config.yaml
n_layer: 8
d_model: 640
n_experts: 32
experts_per_token: 2
d_expert: 320
d_shared_expert: 576
activation: "gelu"
moe_layers: [0, 2, 4, 6]
router_score: "sigmoid"
normalize_top_k: true
routed_scale: 1.5
balance_loss: 0.0009
balance_bias: true
router_noise: 0.05
init_std_router: 0.0278
lr_router: 0.000708
n_head: 5
n_kv_head: 5
head_dim: 128
vocab_size: 32768
norm: "layernorm"
norm_place: "pre"
norm_eps: 1e-06
positions: "rope"
rope_base: 100000.0
rope_fraction: 0.25
qk_norm: false
attn_scale: 0.0884
tie_embeddings: false
parallel_block: true
init: "normal"
init_std_qkv: 0.0271
init_std_o: 0.0271
init_std_up: 0.0271
init_std_down: 0.0136
optimizer: "muon_variant"
lr: 0.00471
lr_mult_qkv: 0.4
lr_mult_o: 4.0
beta1: 0.95
lr_head: 0.00423
grad_clip: 0.5
warmup_steps: 200
schedule: "wsd"
decay_fraction: 1.0
decay_shape: "pow"
final_lr_fraction: 0.0
batch_tokens: 65536
seq_len: 512
doc_mask: true
train_tokens: 551600000
steps: 8417
dataset: "wikipedia_en"
Below are experts of layer 4 (counted from 0) of a mixture-of-experts language model. Rows are named router (the router's row for the expert), up (a neuron's input weights, with its number) and show model dimensions 0-63. Each number is 128 + 24 x the weight over its row's rms, rounded and kept within 0 to 255.
Before each expert's rows: "comes after" lists some tokens at least twice as common just before its tokens as in all text. This comes from a sample of Wikipedia text that the model never trained on. Tokens count by the router's weight.

# expert 22
comes after: " |", "|", " ", " 1,", " population", " 3,"
router [128 144 143 143 124 140 131  89 156 134 151 150 156 148 141  98 137  96 129 140 155 161 122 124 135 171 124 121  92 150  99 158 111 127 135 192 114 145 119  98 118  89 124 179 117 111 126 129 102 177 116 113 157 169 131 127 100 134 144 146 117 131 167 135]
up0 [138 121 155 159 144 180 109 128 126 126 164 113 154 142 163  74 106 130 151  91  78 121  68 120 156 109  91 132 155 132  82 107 169 104 135  86 136  81  80 175 152 146 124 133 143 108 134 117 149 114 123 145 140 175 101  99 121 110 109 114 132 138 133 162]
up1 [ 82 141 154 173 102 126 122  67 103 127 113 131 123 129 138 107  99 136 126 104 109 131 111 107 134 121 123 103 145 162 138 136  95 141 144 146 106 119 113 167 118  89 110 137 119 148 178 121 111 112 111 102 110 116 159 128 121 128  94 149 131 129 170  89]
up2 [169 138 109 123 151 111 130 134 142  91 124 130 177 152 144 144 159 118 119  96 125 171 124 138  88 127 124 106  99 145 160 115 116  83 127 135 153 134 163 109 136 118 168  77  95 146  59 106 164 126 141  97 127 123 113 139 119 145 144 113  86 170 130 130]
up3 [101  83 143 116 120 130 125 166 123 126 121  85 157 150 147 101  64  83 111 113 117 161 143 122 132 124 161 104  67 149 109 119 168 131 136  98 156 134 100  80 145 124 139 122 121 114 147 151 149 163 102 103 150 116 109 177 138 108 122 152 113 125 120 154]
up4 [ 89 135 129 128 121 126 138  83 121  96 186 115 174 109 123 115 118 135 122 133 161 143 154 169 111 144 150 102 148 115 133 134  95 166 122 129 167 164 151 123 140  84 145 128 149 144  97 143 146 169 132 112 134 185 116  84 104 107  83 128 130 116  98 103]
up5 [138 139 138 110 134 130 160  91 126 127 159 177 136 101  94 150 166  86 107 100 129 130 145 133 147 143 102 134 102 154 132  89 144 136  99 159 151 131 136 154  97 112 156 147 102 125 146 113 132 134 134 105 146 119 159 114 162 152 144 130 130 178 121 106]
up6 [124  96 102 130 104 122 175 128 190 141 102 159 127  99 128 122 110 127 113  86 140 163 140 106 115 158  97 131 115 123 109 141 103 131  96 115 130 118 129 154 177 156 149  98 135 146 109 119 135 110 108 106 139 132 144  92 114 157  81 141 136 127 146 166]
up7 [134 116 131 122 120 141 107 135 108 172 165 116 124  87 110 134 115 163 100 164 149 111 153 158 150  87 104 192 147 119 144  66  98 169 119 120 166 127 135 129 104 152 135 139 124 158 122 121 185 171 134 153 101 113 142 139 137 129 109 135 115 100 144  85]
up8 [ 97 125  98 123 130  79 167 131 139 101 139 129 107 126 146 129 133 150 113 123 119 112 117 127 130 104 124  88 118 154  98 148 150 140 110 150  97 147 100  64 190 135  95 157 156 127 101 144  88 126 121  94 127 123 105  99 170 103 100 113 129 118 127  99]
up9 [179 146 101 140 136  94 126 151 114 105 160 122 138  98 109 136 105 100 118 159 122 132 142 124 121 151 100 129 110 131 135 170 134 109  84 142 149 149 140  80 155 127 126 135 101 140 126 131 160 128 150 146 165 185 133  93 134 134 122 124  87 122 134 123]
up10 [145 141 102 150 110 163 102 207  99 100 117 130 133 144 145 132 114 178 144 169 113 160 129 112 147 123 151 105 109 107 167 146 140 140 101 162 134 126 133 133 104  95 148 199 137 141 106 171 107 141 103 132  81 152 129 191 145 149 143 111 158 111 180 105]
up11 [111 150 104 180 178 132 136 133 139 115 123 125 156 142 125 145 103 125 102 125 156 169 132 144 133 143 126 131  78 151 134 127 133 164 119 154 124 114 124 179  87 118 140  93 108 141 124  94 145 128 147 110 173  91 148 118 116 107 133 105 127 111 116 126]
up12 [175 184 127 126 118 127 148 128 129 162 110  97 106 111 136 128  91  72 124 125 117 111 169 159 114 114 143 124 150 128 141 165  83 149 113 128 110 176 158 135 122 115 124 154 129 147 122 123 116 120 131 138 132 169 137 125 141 140 140 123 151 131 127 148]
up13 [ 90 167  83 174 119 126 111  97  89 139 130 129 125 125 134 126 100 151 152 144 112 110 149 100 178 155 146 112 133 131 116 180 124 139 101 151 108 141 175 161 118 147 137 179 122 150 163  86 112 116 157  97 153 117 174 132 106 110 140 126 114  92 116 123]
up14 [158 177 166 102  86  73 148  99 143 118 145 143  95 151  84 149 120 112 156 137 116 135 127 146 181 144 134  91 148 138 124 161 141 156 111 150 155 116 160 118 133 119 168 141 153 150 157 137 179 125 154 100 122 125  97 100 109 184 110 143 168  86  83  94]
up15 [104 128 162 144 154 130 126 118  90 121 183 113 154 137 153  84 144 134 124 142 124 150 128 118 115 171 106  82 149 123 110 118 110 132 152 128 102 156 116 164 128 100 140 150  83 150 119 129 137 169 112 197 140 119 124 120 103  96 156 139 149 128 146 160]
up16 [109 125 139 126 121 123 127  71 105 118 111  95 116 130 161 128 125 131 127 112 122 163 126  99 136 145 135  96 112 124 117  66 129  92  99 141 136 161 134 111 150 100 153  82 134 128 120 141 152 103 110 124  83 181 144 117 110 144 119  84 128 121 145 135]
up17 [125 152 156 104 151 130 139 139 114 131 125 147 123 107 108 135 104 126 137 159 118 134 141 147 145 136 101 113  83 143 128 152 149 144  91 186 100 168  92 104 148 104 157 153 105 178 136  69 161 104 144  96 110 120 105 121 121 138 165 154 133 137 168 102]
up18 [ 99 126 124 124 120 151 100 150 136 119 122 149 120 118 155 176 108 110 117 131 131 120 145 165 164 112 131 123  95 127 157 115 101 183 111 105 121 139 121 136 101 153 162 112 130 128 167 113 178 118 136  94 122 132 117 105 146 167 157 134  92 100 123 129]
up19 [ 89  94 127 128 135 170  99 155 166 138 140 115 156  83 129 121 154 144 120  97 137  86 134 122  85 100 163 122 128 148 124 120 104 119 103 124 107  93 145  76 112 155 155 132 139 133 150 136 104 133  99 106 154  97 115 113 121 115 110 129 137 130 156 151]
up20 [113 124  99 128 117  93 136 113 124 164 139  89 121 129 110 117 127 133 126 163 132 117 129  71 112 123  94 113 140 143 122 130 114 106 153 117 158 134 131 137 147 128 138  76 144 101 183 108 113 170 137 151 115 107 111 128 120 120 131  86 130 140 112  97]
up21 [153 128 121 143  84 130 152 151 117 173 136 150 171 111 107  79 118  92 152 129 126 110 140 115 106 144 127 161 140 160 117 147 112 146 132 133 126 164 175 140 139 116  94 114 100 135  92  96  79 108  93 116 108  65 127 114  90 115 106 114 127 116 128 141]
up22 [140 165 119 146 115 135 120 115 123 156 131  71 147 107 165 116  90 140 140 144 160 153 135 115 149 123 131 101 138 129 124 118 107 169 109 121  57 143 135 131 131 137 164  78 156 177 149 147 105 104 131 148 149 130 109 122 143 140 159 176 112 138 141 138]
up23 [149 154 106 108 157 131  85 142  74 124 142 143  75 134 131  91 135 147 113  91 154 138 164 121 120 157 130 148  87 124 104  92 125 130 150 157  99 152 113 110 102 130 142 180 158 137 152 134 103 123 162 129 171 134  90 120 109 135 153 204 143 120 121 114]
up24 [142 138 163 123 103  99 141 131 123 184 121 127 168 106 130 151 131  89  99 119 138 140 101 155 122 117 137 132 159 145  78 134 128 164 155 121 151 136 151 131 110 123 158 148 152 120 138  79 142  99 148 117 139  87 158 126  95 141  83 124 129  86 114 145]
up25 [126 174 122 127 142 132 157 136 135 124 175 156 145 133 131 125 106 114 129 111 117 161 102 125 164 122 102 128 100 142 133 103 134 150  96  70 160 164 100 165 154 100 122 113 111 101 124 140 117 147 141 131 114 127 108 150 139 148 144 108 109 144 118 120]
up26 [104 136 126 168 133 127 165 130 127 121 141 136 120 142 126 128 180 132 151 114 142 143 158  98 112 152 146 102 125 134 121 126 114 125 112 135 112  92 114  95 120 161 117 147 146 125 170 111 109 157  95 132 143 118 117 136 104 118 174 153 155 131 143  76]
up27 [130 136 120 136 131 162 109 132 128  95 107  80 127 105  77 105 130 153 177 134 122 140 152 107 144 129 107 148 147 127 134 118 100 130 155 179 125 117 135 116 145  98 149 157 133 179 103 156 133 131  98 112 134  94  83 176  91 178 147 103 107 118 138 120]
up28 [124  58 130 126 111 128 133 122 166 127 115 136 128 141 141 114  99 149 107 154 120 173 151 136 152 113 153 133 155 146 115 116 134  88 141 101 117 160 126 123 164 151 123 168 116 136  64 139  39 111 125 118 101 143 132 153 104 114 119 151 148 122 140 107]
up29 [ 95 159 124 114  94  98 143 134 119  94 105 121 126 131 135 144 130  66  94 104 180 116 145 115 132 100 141 121 136  94  82 126 126 124 158 157 104 137 136 123 168 163 121 129 149 178 130 109 121 111  97 146 160 118 126 139 120 158 105 133 110 134 137 141]
up30 [137 127 107 154 103 151 135 153 147 116 182 140 131 129 132 132 123 103 118 132 160 126 143 114 184 116  94  80 125 135 125 132 142  99  37 154 102 154 138  98 164 121 139 158 154 103 140 117 131 198 192 123 115 151 142 139 103  92 132 133 134  91 104 151]
up31 [119 165 129 143 108 184 125 127 155 159  82  94  75 139 105 125 112 115 134 124 133 162 106 146 112 195 117 186 107 146 114 131 117 196 173 140 135 130 145 132 131 132  99 161 121 143 154 116  92 134 129 125 128 135 142 138  66 158 138 109 103 132 135 155]
up32 [108 132 105 149 106 118 105 152 129 144 137 168 176 137 140 133  92 136 122 116 129 165 120  84 132 124 118 131 124  93 145 138 146 104  72  92 140 143 190  98 140 137  92 133 155 115 121 104 141 130 138 126 125 126 135  67 157 142  92 172 115 167  85 154]
up33 [136 126 124 147  87 119 165 145 127 119  89 135 129 142 161 103 125  78 145 104 155 146  83 108 154 133  88 122 140 135 145 140  95 103 107 121  86 133 151 113  94 121 187  99 120 127 131 114  92 148 131 100 118 136 151 134 100 131 125 138 196 150 140 111]
up34 [139 121 114 119 159 138 163 145 117 108 126 159  92 128 126  84 139 149  92 130 135 185  59 155 119 149 134 110 106  96 179 157 132 102 127 122  99 126 130  93 109 157 127 142 102 141 117 113 128 169 154  89 148 107 137 162 104 152 131 131 144 112  99 155]
up35 [122 151 116 196 136 174 116 121 137 104 108 125 137 144 135 144 167 104 170 150 104 112 128  91 103 155  46 128 147 132  85 137  93 124 121 156 119  89 126 129  92 141  86 120 110 140 124 110  97 175 129  95 103 143  82  92 153 120 174  91 135 129 135 118]
up36 [127  87  95 143 117 149 163 168 119  87 114 116 121 142  50 111 133 115 100 151 123 141 180  77 150 137  74  91 137  90 133  93 115  97  97 149 117 122  95 119 128 117 147 154 129 165  68 117  88  77 146 124 121 112 104 141 166 143 134 108 141 128 150 128]
up37 [120  95 169  93 105 150 156  87 104 140 194 163 165 156 147 181 116 121 134 128 166 156 134 128 132  77 113 150 119 147 119 134 118 114 137 107 155 134 187 110 126 100 103 163 183 154 145 144  88  92 133 113 129 119 157 147 110 102  97  98 121 147 107 121]
up38 [118 106 117 106 119 106  86  92 173 162 127 117 166 121 117 147 121 134 111 103 159 182 148 105 103 151 116 142 131 103 123 121 120 101 143 146 144 111 131 106 193 124 124 153 169 128  79 143 120 204  91 129  95 165 152 130 116 132 147 146 105 102 137 116]
up39 [111 121 127 156 107 116 152 138 116 132 152  97  99 144 151 144 102 133 122 119 119 123 173 118 158  91 185 105 111 125 144 158 155 117 121 117 128 140 100 132 133 106 138 146 119 154 152  98 142 133 149 165 114 132 122 130  97 126 107 134 159 111  88 148]
up40 [190 124 158 140 123  91  47 124 130 152 139 179  95 126 141 121 147 132  80 120 138 116 139 129  93 134 132 145 103 133  90 101 152 123 124 102 133 169 112 107  69 116 135 133 102 111 112 119 102 116 127 161 105 131 145  66 108 148 130 154 121 153  87 122]
up41 [117 138 154 152 113 159 132 154 149 112 169 107 152 129  97 168 155 120 102 156 174 154 122 131 152 127 131 104 106 178 134 146 110  99 119 130 163 137  93  94 126 117 148 147 154 132 133 153 153 140  87  79 142 161 141 101 132 120 150 134 163 113 104  86]
up42 [110 116 155 116 111 158 133 118 103 156 170 115  58 150 122  98 124 149 110 147  80 131 157 168 152 132 125  98 156 136 126 119 157 135 123 107 160 122 162 199 130 113 116 150 138 125 137 133 150 142 133 105 144 153 112 139 120 115 151 142  87 119 135 130]
up43 [101 144 133 158 117 145 119 112 178 149  94 149 143 110 128 124  85 156  82 145 134 164 147 168 116 142 117 121 153 167 152 150  98  94 154 101 117 101 139 127 145 113 144 135 136 138 140 143 157 165 101 136 142 171 114 105 131 147 158 127 117 120 121 152]
up44 [126 177 177 138 154  86 148 128 150 131 152 103 136 150 116 125 157 136 144 118  77 135 104  97 143 129 126 153 122 155 179 147 115 107 130 189 119  84 138 132  84 127 138 143 143 111 153 113 164 136 123 105  87 117 132 152  88 141 165  99 141 102 105 141]
up45 [ 95 150 113 151 153 156  86 124 123 112 139 125  95 174 121  94 142 114 131 117 131 131 101 123 131 155 134 145 126 137  65 121 116 117 157 129 151 180 142  86 115 106  82 124 120 123 133 113  85 119 109 136 108 154 158 157  99 100  99 139 165 101 132 100]
up46 [ 98  94 171 104 103 137 135 143 138 151 148  90 136 125 146 140 131 197 135 146 141 156  99 142 151 139 126 110 131 123 130 137  91 157 127 167 153 116  72 125 129 113 154 119 121 123 153 110  88 141 127 139 125 125 143 125 161  75 136 102 126 116  97 102]
up47 [ 99 170 126  94 150 155 116 126 130 124 132 151 166 154 137 121  68 120 112 148 131 134 168 137 119  98 112 130 106 168 117 114 183 101 135  91 131 169 106 144 116 130 108 143 128 122 135 141 112 133 138 153 147 155 127 141 134  83 121 121 112 128 119 115]
up48 [134 127 127 139 147 138  86 166 137 140 115 137 144  96  68 128 143  87 127 129 127 156 123 151 125 116 113 135 115 145  97 114 170 107 101 144 131 170 150  94 157 123 163 125  84 123 140 117 153 179 118 106 149 137 134 153 125  75 145  90 136 148 157 120]
up49 [109 179 160 157 177 101 148  78 113 162  85  99 125 171 148 133 143 150 135 173 166 138 133 117 118 144 151 104 152 125 116 126  83 130  80 118 170  75  96 152 133 114 114 123  84 143 159 155 127  98 132 117  93 151 100 160 137 128 120 109 133 136 115 118]
up50 [107 117 140 111  73 139 151 109 112 140 145 137 122 115 146 142 120 115 117 113 132  99  83  91 152 191 127 121 135  94 141 126 124 108  85 122 152 185 120 139 197 131 135 126 128 126 144 107 163 132 128 103 142 121 151 117 112 112 137 157 115 124 121  87]
up51 [131 106 101 160 133 138  90 146 161 148 149  87  94 130 107 121  94 166 154 161 112 160  97 124 146 137 157 111 144 112 109 143 109 122 125 119 107  66 125  90 118 128 147 116 109 117 114 137 127 130 169 139 132 154 127 101 122 139 118  96 168 141 145 147]
up52 [162  97 160 111 131 154 122 107 123  97  84 149  98 120 149 184 146 126 133 101 143  96 120 135 119 111 134 153 129 138  80 134 118 132 155 146 104 143  88 161 159 120 163 117 112 113 150 138 101 122 151 140 116 133 132 104 185 119 175 112 126 132 156 112]
up53 [149 131 161 130 126 139 111 118 129  82 166 110 139 179 116 128  89 129 172 120 169 140  79 161 139 124 139 146 123 166  95 179 164 123 145 162 121 138 148 141 124  71  94 145 156 147 122  78 120 172 127 146 126 139 125 161  77  97 155 152 155 200 103 102]
up54 [116 188 151 191 122 109 188 108 155 115 115 163 117 105 136 119 104 136 134 106 135 135 147 140  98 150 180 100 119 151 142 147 116 170 185 155 115  84 113 138 117 110 125 167 113 127 133 100 118 117 137 123 147 129 124 162 149 101 134 147 128 122 151 145]
up55 [ 59 138  98  98 147 106 116 159 180 149 135 133 143 168  88 117 100 100 116 148 137 106 143 148 110 147 119 164 157 126 106 109  91 106 176 108 105 146 141  98 115 135 135 165 102 104  95 108 136 102 135 149 124 117 127 123 133  89 136 156  96 107 128 134]
up56 [156 137 149 136  81 136 132 134 137 125 177  97  67 132 184 107 128 132  99 133 141 128 122  75 122 121 141  87 136 172 134 144 103 159 184 183  73 141 127 115 131 159  78 154 141 131  95 185 108 188 125 148 127 143 150 153 103 126 138 146 133 139 112 114]
up57 [127 139 154 156 114  97 107 182  99 138 163 129  84 104 134 110 119 108 114 163 110 104 148 172 131 155 117 123 113 155  95  81 108 141 165 174 125 148 133 134 121 117 107 116 153 134 130 144 140 148 140  74  86  86 127 157 130 123  87 120 171 135 117  98]
up58 [ 74 148 111 131 139 188 131 111 131  98 133 117 114  82 116 120 102 117 124 120 152 154 101 125 131 116 126 105  87 134 112 126 134 104 106 166 124 138 137 104 133 170 129 181 124 142 138 152 118 117 131 154 152 102 165 117 160 100 105 119 131 147 118 123]
up59 [145 121 130 124 154 112  91 132 108  83 116 128 161 124 115 144 167 112 117  99 105  89 134 127 129 106 145  76 171 130 142 143 114 152  86 158 112 140 114 178 152 109  93 106 105 126  98 125 150 140 143 102 126 150 120 134 132 128 110 153 145 135 130 117]
up60 [143 109 137 101 140 139 108 118 149 151 115 127 134 154 136 107 141 126 164 102 161 135 113 105 163 137 153 110  98 103 109 146 113 148 118 115 128 119  94 149  83 128 148 137 103 120 125 103  76 134 132 118 149 100 121 158 128 158 115  90 144  96 101 150]
up61 [123 115 121 148 113 124 102 108 135 142 141 134 164 148 132 141  96 114 126  90 153 127 124  87 168 161 144 104 128 143 127  89 127 118 101  50 131 144 144 115 134 162 121 108 133 129  85 121 118 131 137 146 151 129 115 127 115  84 117 151 123 136  99 132]
up62 [155 118 147  94 138 152 126  98 107 104 109  59 129 159 156 122 134 122 156 131 184  83  87 119 129 118 137 123  80 112 129 138 123 134 127 111 145 125 119 120 156 147 144 145  98  95 160 114  67 142 121 141 154 129 135  95 151 109  97  65 167 133 138 116]
up63 [116  98 138 124 164 161 131 164 143  92 158 123 133 140 139 132 159 132 122  95  89 121 111 104 158 140 130 145 117 180 108 133 150 120 142 150 124 112  92 159 129 151 107 133 105 125 110 116 162 223 119 140 139 133  88 172 109 128 148 141 137 112 141 104]
up64 [114 166 123 118 110 142  94 143 146 129 136 107 129 100 115 112  95 130 114 143 122  96 124 100 150 181 111 157 121 125 139  89 118 129 132 110  87 209 154 129 194  75 150 125 153 124 137 100 157  91 141 118 121 149 121 137 122 111  73 117 138 198 130 137]
up65 [ 96 110 117 125 157 140 144 101 124 158  89 174 127 163 113  93 140 120 138 104 172 186 113 130 141 129 139  91 101 119 147 131 118  99 153 124 123 154 153 145 127  62 134 142 116 111 134 146 145 155 129 140 126 100 137 126 131 120 101 172 128 141 124 152]
up66 [141 124  87 151 106 175 150 101 126 126 139 148 157 104 117 142 146 130 139 123 135 168 122 176 112 138 140 105 109 120  73 107 125  92 147 154 136 161 128 142 146 152 147 135 135 147 147 122 147 127  65 101 123  93 126  90 165 166 137 132  99  95  88 151]
up67 [153 161 116 124 113 111 103 110 127 135 157  89 131 144  95 130 164 148 115 151 142 174 112 120 125 150  81 100 115 181 119 150 155 145 126  87 120 153  84 121 158 102 152 124 123 119 116 101 141 135 171 106 177 155 130 142 115 108 105 147 137 134 120 157]
up68 [150 136 114 165 134 146 115  84  96 106 131 190 111  74 104 118  96 131 128 122 144 119 142 118 167 103 124 143 155 110 104 130 171 165 125 150 119  77 111 156 121 122  99 155 109 144 139 152 153 114 129  74 161 143 162 122 116 179 194 138 146 114 125 133]
up69 [153 166 144 103 119 133 126 160 123 150 136 108  82 152 179  99 112 141 157 180  83 108 120 125 145 118 136 148 122 121 123  98  98 126 128 149 114 118 162 125 120 143  87  98  95  89 129 107 120 145 165 137  91  80 140 117 187 116 122 135 109 175 116  64]
up70 [ 75 135 120 123 155  99  78  78 142 102 110 108 151 105 109 140 130 148 125 178 109 102 106 148 150 122 155 134 118 145 124 120 101 118 163 128 172 102 196 162 129 145 176 103 169 108 129 114 141 133 120 110 131 147 112 130 133 116 120  88 144 143 108 135]
up71 [126  78 156 102 146 144 118 136 144  83 130 111 114 165 140 129 122 132 136 108 158 174  82 115 154 160 137 114  91 147 117 151 151  99 151 186 127 130 105 106 131 150 105 124 141 141 100 141 132 133 153 115 156 133  94 114 107 128 116 132 103 132 140 135]
up72 [ 89 102 135 146 155 183 138 126 149  83 148 124 188 110  91 140 152 156 124 108 153 119  70 112 131 136  96 151 132 120 115 137  95 105 141 135 112 141 128  93 128 147 130 129 129 159 122 120 142 119 129  80  88 149 120 129 123 131 143 155  99 124 125 149]
up73 [145 154 182 121 153 159 161 110 152 110  86 137 174 135 133 128 118 147 112  90 121 150 130 146 110  79 151 132 119  81 122 102 140 143 154 161 146 145 111 143 123 123 183 101 111 117 117 123 138 160  64 141 130 107  98  94 142  92 143 114 124 128 114 156]
up74 [131 118 147 147 104 139 131 112 148 179 168 133 119 121 141 107 142 155 125 144 163 113 101 119 147 111 145 102 137 105 121  93 138 149 164 141 140 103 148 139 150 127 146 112 134 158 110 156 126 161 128 154 175  97 148 134 161 118 111  75  99 106 123 137]
up75 [150 105  83 116 113 100 129 155 133 117 158 206 129 133 110 121  97  92 160 139 143  98  96 165 116 105 137 140 138 115 126 115 125 103 139 113 151 157 113 118  90 117 132 130 135 132  99 132 113 148 152 132 134 180 143  94 174 117 127 140 161 129 140 150]
up76 [127 107 157 105 147 103 110  76 153 136 129 158 108 164 120 132 105 126 174 160 108 115 161 148 118 131 129 150 137 143 113 148 104 161  94 149 103 107 127 135 135 148 135  98 110 128 132 135 157 124 102 141 117 132 146 133 103  85 162 197 145  85  91 130]
up77 [168 129 109 141 140 118 154 128 111 109 110  92  92 120  86 160 192 126 101 123 117 124  75 121 110 134 101 133 137 154 135 154 148  97 128 134 176 136 122 151 127  97  91 146 117  94 143 144 138 114 114 123 119 149 121 149 126 118 135  74 132 125  98 140]
up78 [174 171 126 116 156 173 113 188 155 179 162 146 130 150 152 125  76 153 107 124 110 111 114 176 135 172 106 122 139 152 124  91 154 108 108 112 130 119  98 129 145 106 111 147  97 139 172 108  94 136 151 181 153 163 144 122 114 134 109 156 124 115  97 137]
up79 [143 123 113 130 144 157 127 125 119 123 119 106 101 100 107 132 118 139  91 105 111 129 167  84 116 180 136 161 135  99 101 123 118 151 110  91 161 130 139 126 119 159 124 171 119 132 141  73 136 111  97 160 133 139 127 115 145 150 129 101 132  97 140 156]
up80 [130 112 114 145 100 126 125  94 114 106 140 159 140 101 149 135 116 139  86  85 139 147 142 158 125 159 147 144 103 145 157 207 174  92 143 139 148  89 172  80 117 123  93 162 136 153 133 116  88 144  57 139 116 111  94 107  99  88  87 142 103  87 130 144]
up81 [101 154 112 162  95 157 128 138 156 132  96 114 143 130 117 119 132 103 117 112 124 139 188 124 111 127  89 162 129 126 123 124  96  69 109 131 105 112 104 121 145 125 140 101 123 105  95 122 118 134 133 154 123 148 122 153 174 104 176 124 119 157 103 100]
up82 [173  99 131 164 168 122 126 157 110 127 150 129 156 127 142 146 111 171  96 170 140 125 120 133 120 149  95 126 141 139 146  98 111 119 147 121  94 103 131 110 150  95 110 137 111 124 111 163  65  99 121 145 108 156 110 159 149 142 108 130 150 110 133 166]
up83 [151 134 155 149 124 158 112 143 141 126  71 164 101 135 157 136 190  79 117 120 111 148 133 119 140 147 182 105 116 103 136 112 141 160 115 115 137 116 122 148 114 174 112 128 154 131  87 140 169 148 142 143 167 137 111 126 128 189 141 156 171 123  83 105]
up84 [ 95 161 117 136 125 143 118 108 153 113 120 124 138 123 118 119 152 112 115 141 111 154 123 115 167 141 207 151 130 162  95 112 104 100 141 112  88 159  97 135 113  84 126 129 143 132 111 116 126 122 130 113 143 115 149 120 139  80 136 154  80 110 133 123]
up85 [121 117 113 143 104 142  84 138 147 121 133 156 121 125 121 119 102  94 126 121 110 100 101 131 141 150 111 173  89 156 175 116 119 148 123 186 137 166 110 103 121 107 131 120 109 139 108 130 123 151 122 137 121 135 125 126 137 145 151 122 176 170 160 114]
up86 [108  95 154 159  91 127 121 151 171 127 136 142 125 133 135 112 108 148 139 138  73  80 104 120 143 139 117 113 121 132 128 170 149  95 137 136 154 136 134 124  69 156 134 121 112 129 195 178 128 137 123 112 111 158 130 116 150  81 120 126  89 106 157 108]
up87 [144 142 165 129 136 107 136  86 161 164 149 166 182 144 158 131 145 112 166 104  91 152 148 138 178 179 132 162 153 128 113 109 165  91 105 137 131 142 118 118  99 114 125 117 121 134 142 101 118  93 115 146 153 155 126  89 104 139 122 131 134 110 107 108]
up88 [113 169 150 150 126 105 125 134 126 169 152 135 139 153 128 151 127 138 172 114 119  96 139 150 179 121 130 148  87 126 123 130 132 113 111 173 125 129 133 127 141 173  80 122 106  98 129 106 134 116 147 107 164 130 146 172 122 132 135  80 158 124 171 122]
up89 [137 134 160 128  89 134 131 150 123 146 151 119 132 149 109 144 109 109 123 100 119 141 115 138 129 153 171 115 127 115 124 139 123 137 136 118  99 167 129 123  85 125 115 100 130 111  91 123 149 131 116 128 115 231 107  59 133 139 133 116 139 170 135 155]
up90 [148 106 118 140 106 111 134 146 173 119 150 144 162 136 107 103 109  89 107 141 131 139 119 150 128 102  93 165 148 147 150 131 115  92 127 122 121 155 134 151 145  67 203 135  91 104 135 112 132 116 105 116 159  97 130 110 124 151  78  98 125 153 103 111]
up91 [136 126 151 145 108 140  88  64 150 140 171 147  80 135 126 138 104 113 147 139 127 160 145 110 129 171 149 131 119 135 127 131 117 109 130 103 118 167 120 158 119 151 145 129 140 118  95  78 144 152 123 141 160 148 102 130 119  96 137 126 111 105 107  92]
up92 [135 104 177 105 131 147 111  89 141 204  98 186 120 106 146 124 120 119 105 130 123 108 100 136 146 114 146 140 171 151 122 127 197 147 150 180 134 111 182 133  86 168 159 181 142 127 133 135 106 127 138 116  97 161 128 175 132 120  98 100 126 116 122 162]
up93 [150  86 132  97 159 136 139 105 156 137  96 152 136 136 107 112 120 152  88 145 156 161 140 123  89 170 114 131 118 136 172 140 113 170 116  75 108 102 130 158 109  92 151  97 118 113 153 139 102 164 121 178 151 141  87 163 139  64 107 123 134 168 129 106]
up94 [160 164 115 121 133 110 119  94 132 131 171 141 104 107 123 135 139 121  91 135 102 157  94 112 129 200 111 156 149 155 137 172 141 153 140 145 150 148 141  57 158 114 146 126 143 127 153 134 141  68 140 114 116 157 139 120 155 129 196  96  99 114 147 127]
up95 [107 129 138 152 151 146 111 125 134 154 152 132 128 117 123 155 148 105  98 129 170  97 125  77 132  91 121 127 196 129 146 128 119 134 125 151 125  95 146 163 100 117 114  86 165 162 127 142  94 128 125 136 140 123  79  94 100 127 161 108 160 107 116 144]
up96 [180  91  99 132  59 136 102  94 124 158 129 142 118  85 133 148 119 149 106 140 103 156 162  96 134 110 141 103 143 124  84 174 132 155  83 146 103  79 156 126 118 149 133 150 163 107 105 109 157 140 118 119 116 151 139 153 138 147 112 110 141 163 119 155]
up97 [147 156 116 134 109 125 140 145  98 164 179 126 127 131 136 146 116 128 132 133 109 130 145 138 106 151 119 163  87 156 125  97 123 136 119 162 125 163  70 120 136 149 155 154 122 102 115 106 173 133 100 163 139 108 132 145 108 140 171 142 110 101 108 147]
up98 [ 80 165 127 123 135 141 168 119 176 156 111 122 138  88 134  90 129 140 121 100 143  71 100 101 139 143 126 156 109  93 110  90 158 158 117 129 102 129 151 135 143 136  67 133 130 127 169 128 119 101 168  94 172 141 137 152 132 104 177 154 127 113 135  93]
up99 [136 114 153 152 171 128 143 108 129 104  88 166 101  97 163 115  74 136 153 168 129 137 111 127 150 122 123 142  83  96 117 122 131 108 122 129 113 100  82 131 150  78 120 193 113 109 112 141 134 130 141 142 129 143 140 128 130 159 159 139  86 123 178 128]
up100 [153 100 114 155 131 134 111 142 173 119 158 118 107 122 117 125 126 105 155  88  95 115 122 122 156 113 114 131 164 112 203 153 144 113 138 104 140 156  93 165 139  91  92 115 143 108 106 127 131 153 136 101 115 183 129 120 147 108 153 110 112  84 151 122]
up101 [ 97  81 137 186 137 158  99 124 129  91 118 205 154  83 132 115 131 125 126 111 135 176 127 125 130  87 124 128 127 110 116 156 110 100 104 156 136 129  93 104 108  86 110 134 128  84 124 101 117 150 139 129 118 115 133 152 149 142 108  81 138 168 145 161]
up102 [138 142 113 116 104 131 148  92  99  75 134 140 141 150  77 145 125 112 163 132 133 147 147 135  94  75  98 140  89 135 103 153 118 105 127 112 153 132 170 160 147 158 153 102 128 124 120 120 139 147 114 116 110 131 193 100  96 125 150 157 118 132 155 118]
up103 [155 166 115 140 147 114 155 102 127 111  83 160 100 124 127 148 160 132 149  89 107  85 119 110 160 146  81 132 155 116 117 124 116 126 154 119  78 162 114 141 136 167 103 141 119 119  94 132 183 110  75 161 105 174 127  71  65 129 137 107 132 149 120 182]
up104 [136 110 109 135 140 146 141 127 104  74 143 194 150 101  59 138 132 149 139 126 128 144 106 125 139 174 137 130 106  78 106 106 132 154 114 159 122 125 142 142 105 140 127 111 135 128 166 224 132  92 107 122 120 142  85 134 185 165 139 110  98  82 118 112]